config.toml
n_experts = 40
balance_bias = false
norm = "rmsnorm"
optimizer = "adamw"
max_seq_len = 1024
dataset = "wikipedia_en"
Below are experts of layer 10 (counted from 0) of a mixture-of-experts language model. Rows are named router (the router's row for the expert), up (a neuron's input weights, with its number) and show model dimensions 64-95. Each number is 500 + 40 x the weight over its row's rms, rounded and kept within 0 to 999. Numbers have three digits each.
After each expert's rows: a language model's description of what the expert responds to. This comes from a sample of Wikipedia text that the model never trained on.

# expert 1
router:503470496490496508484494551545512525496489576501529470546511486514502470516525521435452481486536
up3:511524448496417492496498429502538551520454506499484497509475553468453484451524519507588496509467
up4:558530531483570558476492566497475503522511477514485477523500463484573494547519501535530502507433
up5:464564550439435479478424539512537460526551465429493514545399513522444504527524514494545486494383
up6:485471484457426556517524555500524540503519465442531503489541469407502464511520453445523567489509
up7:479511535508501467521515498377558427479497494494500436487542480548491503514541488442456543472526
up8:488512438493525474532493556566459480438486527553512498501468440521519490466518471538489471432621
up9:524560550507486548506526534513480459514493483505557518466500470529471571464489479462453536543526
up10:468429424458549527460535513500490541558515547471455484501504508443569496497582497535544519538525
up11:421487474487600433523491563421516469544508554519558488489496545501516531488515458474540476512513
up12:517477474484566478547512494594482468598465456466518513506435476580497512515519456441482466471485
up13:510504459511491469555448554555570575510474541529499560546513564481425478506443520470429489545564
up14:519452533551451381416575521456494468475506474437470436581436558459478499490452423525499478549555
up15:537561471415497537546514516520462552503559491465520487501487463460549534502550483495520427503490
up16:442456474519481512542604588453467483462480524495474513545497489499542427474533485500479546521525
up17:406469532480507548500573623461483481480530597441539495557472470502472510453510509470482517483445
up18:455545593527512482539573526501496463582560559464499498512492459497554526544538449469559530427498
up19:550458511451512505435499497489490512566420483504419467497497430488603492563526485470505517503510
up20:452567557486555564421469530529516528550549518512460504500553512479463527524481490509524471496492
up21:513498475465467606538488512479583489523423527493557467548507475441441513476510473476517465459665
up22:551539480500457519493598487485467508532407501542540552517530518524523523505446554472469481531535
up23:423599505525515442559513559554537490501501576527499451513494489490546431472515528528520495537507
up24:529516486513461499516551539591499486530413484519541455416444486535477527522535459528522479476468
up25:498549486512508469486519522534556494481516504513517519571515473462489433503428425543560533517549
up26:515515483504469446502488546483430522469436468469482583508397538518543515567530453541501468455556
up27:533481411537426537474446558483484502459480454500497472456528512501484465444584531503458456510560
up28:496518534457493512545492448466467503457525460513481481523452485465539562522537477445544530440475
up29:477468501509502551500412485490464521476556472487548463546532512497464569446480493446483580500553
up30:460517552504502526492526564507495501474571467496569474544481450503463539464493537517503528480451
up31:502568480528504497535518497518524474568500557481516465475526477497509489493531504416541459429522
up32:511490452503453447554546586578468510459451507467473451559520578505523446520563484532490477465478
up33:493571585492482501487427510445509488457475530487466489541516478486508456499587497434471533479521
up34:519586522513572552513450462478537471528543465500635528522500423508548527507519511494507440563480
up35:537536506515512533479468500467450366538543523469512468479453437555516462464543462458450491454448
up36:508553497554535509529485551474540472445504472551556527572509459514458529525430470491456516501491
up37:481500476479516419512522539461427504546515513424493529467521596517538512489513525449536484496567
up38:490491448529559519532498533486532482522516497391526461463442544501539528558470549507446439505516
up39:542490512467453576541476466487463517553523486474564566440482431521507473467493460487485527529477
up40:481492532468520464453484525516562483484555569476511448523420494539460506406486489474528512446564
up41:490517490533564459486501548482552489506484492479574406506553586501442466541471453515467487520521
up42:433618546450494477499496471487535500522477484506510486479520464505444517509506521478500526534441
up43:477473465457483482527526555495572434500457508416521583489476459504515499431524466535457534475502
up44:422495534417547515500470506472473545519543537512506506445486469523493503464467467349467527528517
up45:491538552554432471536564516527490507461436563513547551547464477507464465506539525517536485535522
up46:434521574524406533561513471501482572583439567526491526480456487499499530499532491455562470501468
up47:447506528502532446541522447511485455491554506498550477451469576483488619454454536414493460460485
up48:439522502591472459467522496485497504543532524469520501499480536492533540493449536430509485432564
up49:475540528487524461543431543560538481558549505570505461464514435572555489525521470481510517460536
up50:487426504478508460428451606505476545575569566440534501524477496522429528518509491479484525418509
up51:520589422545477551559480539456495430439490411542472567536512464511486504493439537487510490440493
up52:436585557474509530475469517452497497541564508527468513489495497551392436457509454423519518577505
up53:515490489453511473454452508564508539487500471467580469430413405563462528445489518517498462482445
up54:480502503440438458566497483475490564537438521402553437497501515526434434516477478468568437488470
up55:455479471422474504478498529533482488558511592529496517494425528508514455483553536511505452458510
up56:565472494558499532523559404524454469532528424471461529482533455451497452568458514514502487542500
up57:517553426507493550478540542485473473531512536385490488542472547511596524510487522469517533561533
up58:534506483533548449545481454560520546550441538486475495501498462519512551481467532546539448561530
up59:533482455510494564483508563528554479496500500510490559520483516426520458536468488572447501473497
up60:542476500482516496437503474493578606565462473489438492502484534433495540508514472489433456534526
up61:458493506525508457454546530469524552535532552436541510478525525484484490488552505561481462550501
It responds to: Hyphens and blank cells

# expert 33
router:471497489440482526492532561518496550532519513475491497542470502481559537521450560507491445515520
up3:446535481503543544512492435507505502532424453546530389468475429486467446491476529417508563523496
up4:429522539520466493558426544463488540547524492431556555501513489612496446453587490450452437518517
up5:475421473450481525525526570541446510549477563531515482520537431489422463537542432453562415547529
up6:432494511471498518531538562480545522489468544516463552429513558469438524473478450479457457499504
up7:612461480534474467488559503413552477508533474465449422509494517445502601571467467493483503490483
up8:540498460513515575522517455514464539497548494459486490549466546537522574540564481481551455561488
up9:492532465489536463484481485518572504544507508425440468530455520426474565445507493494551470405469
up10:482511562473481510551501484521452549449496567424567512535549498441510525522531502570505509500512
up11:498545399486510498526482448476527479528518549520499423473548441474511576529488486473496448547569
up12:533526503461548653521495482407482536467483461486483509530494566443536503605517463521500504573460
up13:557493555434486494483522516494458536551421537469552496492466537579543522519520480415463505517526
up14:462512507535464553531502478479498503533488524568541495465553509454514464487533527428456507549458
up15:479453512456511485524459538507540477502545511435484525497459483492562487446512412447431471448524
up16:506506485554540447464478430512485449448472502495491522523507484447503548485553463498522599522446
up17:525523529465523530527548533492540432510403459556545454485512467552476453546528403485430509519529
up18:455482457438558550473499493481420568528511563506506473570454511529518501525461505561522423471509
up19:486439469508506489575459495474495477508539488570532449545450492527502465494444501513438495528493
up20:484518482445513533509463507454465561472475588501583482466515500503471459451508421498538553484518
up21:481523592519555529490468468420564541527508543499528546487566492559472471497532522382571490422484
up22:408449457501595493564472524497471503530537506521605437552484509504511498537544541512496489517514
up23:500516533511438475524522546499494541559504503552504438539592501462493495479521509428493542474495
up24:439520494564504534479514502500497533521555539511591569535445502431478514534468484524556500386489
up25:493492498487568431566537504558502412539470468481536514497405496483462503522522536545496477493568
up26:527522519485493422549535540522565466559470473458456490506530514518497495483453457519471441450454
up27:531511574453461594474488498549517503490513533541513558524534452491542445442437563490421509526466
up28:498508464520474521489460418473470436515510520567442495615562534429523462566517482431550480583442
up29:464557492453540480476587526528420466478490461478479577408448454511427503480464548489504585501479
up30:480522478535477506556460520563550445514487445427531520544496522442498596533458486458558494531490
up31:551481462564433421473494474512529565479490475510519484530588531518528468498562515534463531549493
up32:519507519483508495528472481397539525459531543570477451561589486457510451586488472510505423566479
up33:558489434508472501513455464456500537428475541577510462498423478559500443436474516502450599522500
up34:527511438402562483455522520480495470564536497477558467520415502492589499477504516473459469524463
up35:527447476483557571564547494489509543515508475502494393445447431484524572534420469534466434525496
up36:526581476436529569508496524496463407545457574555440469487542447482499501489527467485452491473493
up37:472574422517473476464530511539515502453504491462505478465460512444619518514467417523419523548503
up38:416443501442507477482501502475582475488561533563540529457504531485505522477511525410520497388468
up39:521492504515504475494468546457471549457517472479418514554510497494530515465490532511532504479501
up40:503453482461465503431520543449438467547459441528595538487515517465484550499540511437504534519462
up41:472531471518558497524523465441447490605502593525539507477515454499436512444495555515525527473508
up42:490449409535529557511487506464533495488472542525423535508515455420495511462531479481498565475444
up43:506513433581531527519504455549519518521569532517542420505520556442514531498526515530477464600446
up44:520466493404570497545504507446548467475565512539548499494495417482543456477458522471524480508516
up45:459460492510431509470549510472519429467514465525517492498477507440477470469582419475459506428514
up46:537494443473497544585450410485473571475464536501472483502492429558492499468486483489465500555550
up47:489526437395559525481523547490456484498530507484470488467514515412575502496514498473492449445455
up48:487490543427517507548540503503550463493505503507529479490489520473577557606436529537461468487522
up49:501525481539464477469584504494511522468516544511579539468491511515555600521445454473525481540477
up50:457527508504585507537508512476486514475581530499459464541512508513531443553478539563457515419473
up51:464510360567470450525496447526490531495512505571530477587555540516553474476506520495502479533525
up52:495518428506490487500482509571411453581519513493514510507489524523476573505461510502492437555511
up53:468515468453481591467552475567459482533521499443564476464501530462491529490557519500533484548501
up54:522491541488442465482489476500515492445447417459567463572474452499629535489451463554468598483494
up55:555458449507411536537434555536507573503463507529508475494485496412522521526532492550481441602497
up56:493512449487516517458516460497516525488555441490438556417425483485447535463534572542490459479572
up57:515511438461455466501552472530400514493437525513493434528473528500585472501420481547542474581500
up58:530607539445488513493512531525445487467377512455424463566444537534474488473423458525468425531512
up59:421472541503541582468485549503433487524475536499470522510597485540541496507559465495519445504506
up60:542523504529522531547478544455503464562494506502503499468500488525514516437494479500513407502436
up61:514514470497526489451490468509500555499525396473516409498459478502536480516471500590496527572476
It responds to: Numbers and number words

# expert 8
router:465575516411449580506549525486487514564490564505515543526540504490518473561543522545519431518557
up3:538493500438478491435500441529534395496523484554415459485553478471514536564539495472471494552495
up4:507528485442427472527556503458468480542487521496570456508508484471496478485508475439463475553616
up5:498523571393449482568517435439499450469487462432529471510514482539526535496556505471468549520558
up6:500505491457469501472552502538548509551462421483540504498465558393489546485592464483499499506574
up7:523429467453483508453477512532486478487485484548491487512430533460550448518506428502429512422463
up8:510480448498546512436419473481449487539470496511514555476484528516511496451486520586465494448501
up9:505557418486495533477475524486503498469505425484486517486538480481539444439485441402439477500463
up10:520468527516475527539493461535510463528555484438541525539513490449516485562483477536504532475446
up11:569546520487457568511494531542511550592462526428521462478482501561481513549475492538543544504498
up12:508537474475542489573488451462482470621544504498520491488534479524622441503480474482492483503495
up13:547521545445489498479505508470533451528502507398506533525489488469562484467504534487548516537544
up14:517437506540417515503507441491512546491506554525558487511504434510473503495515570506531494459522
up15:529461505526522523514468460546540487450498467466492510479504420485550518486430455460493466504512
up16:540501508425500489411515535423543459551553471522496499463525548551475530504458457587477448448557
up17:509513504466440496502541450453512477492457533499575506501484483515512457505485560528521474564490
up18:499563459520510478528472465520471488514491566501447566491488446494502495497556523441481489499502
up19:460525505561568455563501546431509565472493551542479514501498535488499471594425433472557502473476
up20:520522443516446539480489488490500524551554497527416471530499461495468479546549479488491430490442
up21:494493554493521534457460511532475592453484541478431447514522545458481485540501407527481518550486
up22:543520591496472526485495520496451521404512457514497501482511452479490463533482452542534459451549
up23:518604482460486524482561483432535504447550435443528504528526541460500461529603463488520442496493
up24:558515503439457512459472551452484479588482505430486504479542530471492553486532445532489432552559
up25:492584433472473552546495513507506496549534526436458498512524521448535465457592536421454420529497
up26:474485470499512536539484508525454525586460514491448469469505530496499468530448460536562412512530
up27:503555510505430540507553498492422509603433465476532448454508582503501506540492539544521504508460
up28:485526491539448464556598463529505509472450507512402521451490565501522574536539428494470441473512
up29:566490460522466496481506521528570546510458516446484484503504491481521525501561457524519538562547
up30:520511430428456442513616550491500505522470471475505553480475453520566483497522500452473573440559
up31:489499452574466465504534555507538523487437455430483515512491527548540486459543504421479496487557
up32:439447497531511455527548516528464515530438502544535501449486568380497509501500508518534435499460
up33:572521503428485476487580468448462519473556477456536513513453460461551450532461463470508536465489
up34:538453528539440537526509543546551519478474483526502512439465514431555561464479469491504506462486
up35:491487479492473502548517508469519528536523507496547508466527543384495486494477502534548429468520
up36:480590505505537485494477516584506507509472525549546583453492494497502498496409567465473522486529
up37:457461553473453471560525530567505533524474559488539437493446511426492507533446539508536441533468
up38:574502518482560515508419517479451427512473477532527483462503376554499518518460558498490503469481
up39:477549455568549490517583486546458555582484501514540555489506518522455496574531463439475517496508
up40:513589539487511523489527481475468472464523434451508508507571542525496453536444620574571471584480
up41:528517513525472501455490524561517466533463527454460489484431499486482537576492458456484456467494
up42:542454504476453460568515538535555501509566522491487497502512515500556425509490505479447432535500
up43:537525428517529525503507474493497538447517493529497501551526517463466536551496492536519480544487
up44:464479414526559501516476508594549463524513592526455512550503474498430582453427490544502464462531
up45:531550478461399480499516498539522548555472484465549558513508533483547428481549485541482467512484
up46:491526539419480499499527622517505492439496509503475456523514504492516501497426492558546574466532
up47:521497574426455487507422503554502548543466517447553511435510539513476506566445422489544435447514
up48:523490525482491491435465476500526461482500461475542423621496547508467519467514627562538569495473
up49:534585477540457488422507603444495523522434489478478478538505539504486489458526565549514511469431
up50:429489519540480493545451503503529437510504519425423491536526523493497558521497464521500445460420
up51:522479559447513494531500446507481452479445560394529521532474465525515454535466488556512497478536
up52:465497398555532473450533476437458513434512489475550477469469499459469526520470448505530567459472
up53:431554517533497571460475560450482511469480452536532531501547493430552497398487512524463530517484
up54:510500549477488495520431555517503479404455525420543496497536516414455452528507411456506490421471
up55:501533503532479523478464517468492530454505538504445506478464527479539482484471446529477534460515
up56:440511478458515505477506543455483540495531521502483514494510441548467513483473440404514510527449
up57:491540502433495515441541507502554391458476549431553484574518520451497497520507548478542498451518
up58:472553494520510489500415535458452537527490488555459429521521520523518452490545565501544527514561
up59:412528424507543450458543477545508563402542519529527525511528472575531519510478509521449555567486
up60:544492495539480515520561565421505468533488487546575488537458548524569506493427449534499533457579
up61:529535506488507493524433471510530458609490470462553462520507501472493459461453503486476489438448
It responds to: Ordinals and word-start prefixes

# expert 35
router:449464453450468509470497556515503448544456576454467529518453523464509470550534497504496405439482
up3:497435528439418501515480557489531541537559530513499513522545496552492511467509489451495533570495
up4:459561410487532508461537404579457489522499491441419507532490512507481502545510547482507505490530
up5:509505466438452557454517506586469507484460471494572460462508507486518555522428534569542563568481
up6:462485522536498541560531504489461555476559494494442471494416455497584483467492548542545418560483
up7:569526541547496549456587578515575469535514417455525510454514464472428459550480478509459506475549
up8:517536408471496524477512476519521531508545523473449497471425509511578497478516465517547516453479
up9:489504516604451570458507558539485546522544456495474543532535505459504478552529440567462545447546
up10:537478435493435494494553430488554458505539571512465470493531506465489613527486565492485507448470
up11:450525449458472472541494589500537463501425535500473487500485430461499511534503416514485492507520
up12:415574540491510417426462489549526501518531432442512542488560493501552435501474441468499457477500
up13:546460481457554479480506531456505471426519532558523578417498477568534491537517520477489556498546
up14:484458493533472482466524553478480475468514480534567493550544434460507560526480477463526502488559
up15:522437495500481438512469453544494512541495502390495470543517481446546515490535505521533481530472
up16:490485427456517478465470533535490443473456541539487524460496458472534535522492489494391527557497
up17:540565528533446558470471419530572528492448501566536463459487467417586500498475422486487533479540
up18:481565479468468458559523579511463476480483510454524560518452500442494425447447483528557524505473
up19:512536505548545404522449449507529507556559454396455537595512524473505484532553516391477494535522
up20:398483558456546549527471494520513485557480532453480490511527566431516468493498443496496479429500
up21:512474561499511453482486508539509493454517505509470506435594508475531520438499438514455472397503
up22:533445542461433479473478505522477480556508488465516518468464583583473442508547520550510533572480
up23:466478527504526525536515500499583497513432484533497486460564407470542538495437429463479523438511
up24:548521407544495519455514428533418496574543482476531501440494502546502533500395528557459499482495
up25:482476465404519467398520521490529534507505560467547488429437485508544458461483488540458536487506
up26:512476537548435530533557580559521546538490436454551451478515415526492512480497463531560453520543
up27:511484484480465563455464535516441508463509512434506486513514528494511553508504529586505500509473
up28:547437491529533484534508555459550587568486467542469504497547520494487526494530446491560468504523
up29:577511437557508403459507446506538492509432529516522537520537547499534504501468514551456567475498
up30:495498521508530482521421621523537506597522504477500484422457497462498485560503534503527576481469
up31:539460445423552491406413481493455519512473450446495485510455557460508516632568474419511535444502
up32:559455526507453506452506540464562541556567467431541520548525489567577525501551471558499521460527
up33:494473515440517524482508509435506473554496516472568509490485516612534528545520550478513545379502
up34:435507495477538448522522471493506467581488439533536459487579502445515424454520477532516502455486
up35:473495455487573464472391489441459475501592535557468528536475502474571534483588518496517486491492
up36:494523561535498455510529512481507501584560488446495478547482470510473520413493489545515468494526
up37:445521488517511454456425416454553474505499403480564456504573539535468483548498430446541520468497
up38:516566647526530575541521569479493531521470560547493485465560468440527548459491528498442493480492
up39:470583501546517460409490491545554504500460445468549450410448454522494494550476429472415473505574
up40:547481428505471447462502513525522547476460506492479528533523540431462469532537459467421499523459
up41:491457512522474449538504485441461441454487536556483497454526488534545476531530466438414475465469
up42:538560524582458516531577489513546485485420497530542486546534497506506466451473490457476548462527
up43:533513444504498579537449454421563579533489547464435487504461470469635501486484489443515506452483
up44:478506413522383447496531481484476461517543470544500513508436543456481509591444547556515492513494
up45:426471433430479474559487554522556500589492528502520515510465416473547516479517489480537444508474
up46:420547517491487466495486497544529468481506488599485486549481461448520532528463442490503482525478
up47:412515497525551547545519482480554619492447503504463526497493436525480517429523499518502499469513
up48:475443552476470565500527492521597486522483564423511480495514507576502465567522393512490515432505
up49:514517364426493477529486492479566607497527521472471533517460413460488529477487539408560536573490
up50:521481525490430543573491482561539485504478504533472488499593502547528440421531410491538499512477
up51:504445439477406526482515441490404444501466552448489498565523489444505450545561531516494407514496
up52:463517584399466511474491559475449538461513566507487530513512503500499481528544532491544498476490
up53:461502483444482460539531510498494451547438492522442491498469537502462504517429499532460432502509
up54:535492439475501519532566505541473462568525552522601402495451468508490496437516560458457532523484
up55:491493457520529497457465490495534487505556541525473505487522509500511478462468555500495469467471
up56:563535476513444487444500473495423514519456540492472480453527429534537509475530528460540517474496
up57:459527481520449481478454455499539470480479532449503510543493539432510491515480520456534472445472
up58:558510536517510464559581479462496496564456599614507475455505422486474431526461557530490483492493
up59:538566460536459560551537599499445533503473455456544529537540547481409497459518513536487543577475
up60:549558553528548435512496553536509503466482446510484536450503455488533548457503507556600459492491
up61:500558458446530494513496540533473491462508480520484548514507572424518486482543501521504523488507
It responds to: Numbers in statistics

# expert 39
router:468477505443503521494583570459503488511522555495511516538526428502526485523527543521541469433531
up3:495531532454464511545534448463455478453496460542519459514521466502523519479400540462541560508452
up4:531456525521459477471496477507541497515455490564428495502525421468488538462491560533457454436596
up5:446497447558530477430511504497469514503461539531517508469506543525504501468473542463460454389503
up6:502535517465480512477488505493454495488388492495400456504511456469463432530535538428510482484499
up7:506479485500499530499503524527513480459560442526456522565517556530479510522549497426497537488552
up8:519461522431561469469548489504460495482504508452466577466474501492538528534493574445506523465469
up9:472492508481535573562514519465512508500528467517505479488510461552496493528501487429476494591519
up10:518533488487496553525517566539505548510420539524524559489508466489444513498438453522463517408517
up11:533559443490426506488486540452512455465486488482499524483526489450480447454482548553514463466562
up12:579466501473517491502586469529454508530524593543528467483576546495513416498492513402538454534475
up13:485518487438431430510550546486502519527522409488510508489518529490478535528510506468557458447489
up14:464568427578478509484467474510534441517513515551509581501557566534523443545507519427479529500474
up15:445571492529534530549587559504469498509536483487517535515499452562527478475438524483610454496459
up16:446418454511513501473464469558485479480501493438439502610459543515588534538588467454442479509515
up17:506518438464535429464505551542462571499469490522463495480553514526517437493566493574468463503525
up18:594605526480527547488519502463456440506526478497506509491490481428539525493488480458461474500479
up19:490621508504481578525549442507528510442537520527485518530526488483552528433506597392537523476515
up20:490387552478513539532582495481551531456467544513531467489576517442482485429458472535439467513462
up21:452565496441525462438586518400552515504421427538562471544499560487447495531485449495479470539463
up22:505532470438501466474589470505513566551520548494439456565501483533572576461415523496480441472544
up23:494476431475536515491457528460513514598424527583482490502501523448482481409538419518453503447519
up24:539457388489475543485520458571512428514466540504420490464426515496552467526527526508477472443549
up25:494517512504510474475513508484485555564504575496537517593451385474494504526547483501501486497583
up26:426440482489495474503470524512538543484545504514490520468461431494579484512522442562516474475504
up27:475515514488503538430501557464526500475459515585520498464470447440515423466580513443472476503515
up28:438528447541501455511524546521514537499501491490489527523480451531563521549532497520571473523473
up29:528513506464492483495479510437484508448498466477514528532541512531538511448537498440547517469510
up30:501498550390483580529563445547467437490518578441517537527496511510568505415429537487496440400516
up31:571434521456552527443473530423495546484419524464433513580475512576514504527465398596499474456556
up32:531489443522425514430528503518469542486495508458539464608447602491502512488387501553471533479477
up33:484590492448515486529529492474573398456480465468467523564438462555505514463500525497519490543531
up34:562478435480491480462496506459583443518424460486488489451475473506564507477555503524413570533542
up35:557516488461511476492486482502466518505557504495526497543548515435507493521545532541507445519461
up36:456502502492523502550576458481429566480513546471584456489509485467468477454520506503486448482531
up37:506492534442524456466503524510494514490475486477467546504524527462468523459516479578461540507544
up38:505556496421485506465521495497503490482536511473542552437488462441472419525560512534543464453554
up39:475423429450523488418498615518512539473463560419484489520514494518479457542487526583523535471522
up40:448498543462465510524516497517520529540590526566522571531461445506520498459426525554512494472491
up41:441550434403468500532544464501533461457550569497469484531467509471534404452547544512566488480541
up42:520554460518600509524509600552563490517581482474493476500474511502584504511512529482474486544527
up43:473550472436502551564429488525542449541555455485491496455538493507582502475463496441438535497567
up44:537482522497514479501523541463456475501450599416511500470544458523564450481572487509546539449546
up45:462498510505455516438460503436491512508467523504476442537490618492421559537502526461381511496479
up46:398533521459470514484560615410441508556446540484541517487503525502531455528546475461487488492540
up47:523496406451505454484461526406546457526448392462439506495438483564543447550535510466486534508491
up48:515476549448497468475532538464563477503562556497501524475532534508527459518559474604465556483529
up49:451589530497483484495540549519500421540494499570560517584443520489533552497473481553458551477498
up50:525514424557534491481471525540502471489515412496470488535493491537560451577515591514452488528527
up51:544476459460537503461491496545441507494459530455530558504509515512524526460465477497446547502462
up52:500435473541498614497508513606536516575511475487455514541436481553463492470550546545451523495555
up53:509489511446449467570504491508449542540527496480481588451492425429617460531537449478502420478448
up54:518503434503432482434465521499531505547490453547479468597546493570478542503512495514475498417501
up55:475407485447544584487503557457543464515541502464368531524460510494556513546596497526474494474455
up56:516529474550439458518537479449504469600523508523537583526488477514529502471542448549442507484502
up57:490466493486532518517512548476489628572411553517475515470532467559466502482511529443565485551525
up58:548473513528441524572455499465546546551511473535488483537471513500504537535431478536390590476466
up59:542505539459525482531505497496474512496608454445500473509474505545516499470491500461519502556496
up60:513515475484528540476546537452458518504481538544528400542546493529445516550509550460518484496483
up61:458547533491553474506507415459502552494469464503577486483442477504543491476514474463524415512543
It responds to: Name-initial word pieces

# expert 25
router:475497485433497512443527508458496490517516482499514462522473512489528486559489513499493452519510
up3:565494510469478510488532511508501600477521453454505434479453462487552509566449499565445532480507
up4:423432492504534455492442557526544560511563521477520540504518529566465500519576527463451476471492
up5:501518443536478464434529482587457470548407487549599496458454511479536500568513553511500448523505
up6:516526445467470469464589487501386484552508509394516505476424502556498552555529542498563454594459
up7:576515560441529488508565529521488478550480507457538515526481478604432556442526576515575484535499
up8:517459514462526544460492532523470509552430494491489546482463578483540461534495494529517568471493
up9:448470470480476466467523497501491433510595488520461541485405487492582598511477414440482523449451
up10:474511421552512509482417555564556493462510507480466541526509489447597456494516515528478497524492
up11:461501442498476529568481504558474486452501498510521461480524575469458550530501523460479422399535
up12:490508491522528560516502464523434543502424477523461509519475508549455485469449489514537565465543
up13:546459466484512504395537505489504483514512516424570466533552524481552508493522399492485519477455
up14:540479441532464469482515474498452514515526602445485479523451506403493504540494552482449532481542
up15:444455516436451602498513510455439492510548512411552458479469572521564484578492452494517470519519
up16:398567548429473514522564489442544520421532480473536436507558559467475515536517421512507440524506
up17:479530504420483496538506515485484526558476533474537563537529517544478439453523417408509463515510
up18:452500451544506463508515514478472520524475565458470490478509512499491515441551446495450511465502
up19:444492523484465513436510493517531441513520477467549549485472533527510574532522497472514429475462
up20:460453471492557512412555464539449458523526470477522459423460496553551484511523525516472439523512
up21:532510498503502529388467471497562554515426517460412531486565524468496567532565467469492469508496
up22:518601465471535467477523481549486477563539463454487523513444497449486530481513512536507485536449
up23:517508486458452424491490499450532497476561451519512420497507519496527465532532519485491555549591
up24:489492585630442482508480525561471496546566530505475494493468515475477534531454499446470455510493
up25:510476505470560587469475482565493525425493466471505450497520513482544539590445532541497520474525
up26:481472496480513553593491447461568552515538498452475449533435480502601510521530542578587468509505
up27:528474486520490498473441463527546573524510525488473572483524515365482510434489479467493474511529
up28:466487511512519457511519513526453538525508625510479571487457545414455521416428577528507501512558
up29:494494533527512474532436488512521509489472426529497560570546560499425456558424490423545467501474
up30:538482413514452525548524511517424521480485448460467453528530490506524487583513489523447514480494
up31:454489556508508482463556527507479490487582492531482524499591482496481507474459472486495519448442
up32:477559457565569479468467563508459461498501493504458537490564505469488507457468589544545491548461
up33:488558528535537461532511466541456509523484488431484420498528507531472525494513559526509559514473
up34:525554462491572494491515524444493532506523509513528492510584494511543515504458496492479444491536
up35:503492574534536504509557468478489521528490532429541426541552464579455455499478450505429501533520
up36:531487494537420506494482539460533483457496522478482499539393472449536544489461540539453512503494
up37:516541496492496541508555548491429424570555501554489465477479539534491581559584488473514492560545
up38:443562416484509462535451467516507530455545457480527393511502558526586548470459485567530441543553
up39:485558577557500513531501495585449458584461564485533473487460446468473575485489484455522519479490
up40:548408513420460537515483534483473478500551480544456568541520474513498529488493470478484467533561
up41:461554495485503567455454434460556505475544498462537454500562509477496565565520459487476539579513
up42:394460510483456438544554505522517496514550539449572503448464482556512476524514463468447508512441
up43:516480543410471502467546546578527539510444504512558527566458463482499506558506511538532512526457
up44:468502485563508488548447503449525458559516497479517390483446361572480492485596539495456529493550
up45:517558444542451534466482583438523512421501472576427498494483517455495477523474515516506552446549
up46:562528526460495548478502603537394488504539483528524449508489481496565500522488562501512476393469
up47:523501483472510452452487585502528420507461501560541463527500454477471523515495530464566441543452
up48:459502474507431541481474481480545519483552552611475472497505517437496474465461471461522494446474
up49:518445549501530566528475552482476509512495500460492431447530488464437448444489487524521444520467
up50:473558468483502520495514496477438548452429512507498475473484509492456447471529520523503570419487
up51:448501533548493486496499590537513493463485558523451465495484463502490515453518511490471462505485
up52:467516450546492474479525490496571475429518474517492542472439548482488547484506443554464506475524
up53:398569534487507580499499527461512510510508501479536552496459581535459560496459523487615506538473
up54:459535440540596541482498519546550495515495562519560545523522456505513440457442544515542547443541
up55:529456536496529526534482477463482500428482484561432535548509479504528551530478453469538465472522
up56:448550491601518507596486476540447568539550500512480529460500451592513454431509517439546444484522
up57:495545516535508565516509543485467500439459470504413485509555480461486544502448506501506565503532
up58:567472484563502605568483474529497529538495424489481462492624546446572493523520508462582521513532
up59:518426565509466542581529553477453470502480485515551451548572440563447495509483498443540477473531
up60:483507524488500483524467477526520536474563563558489481534530522462498460485517536456509502434504
up61:488572433461473518527533556492528483592534505570461545543470526504403483487525488488470511577489
It responds to: Determiners and adjectives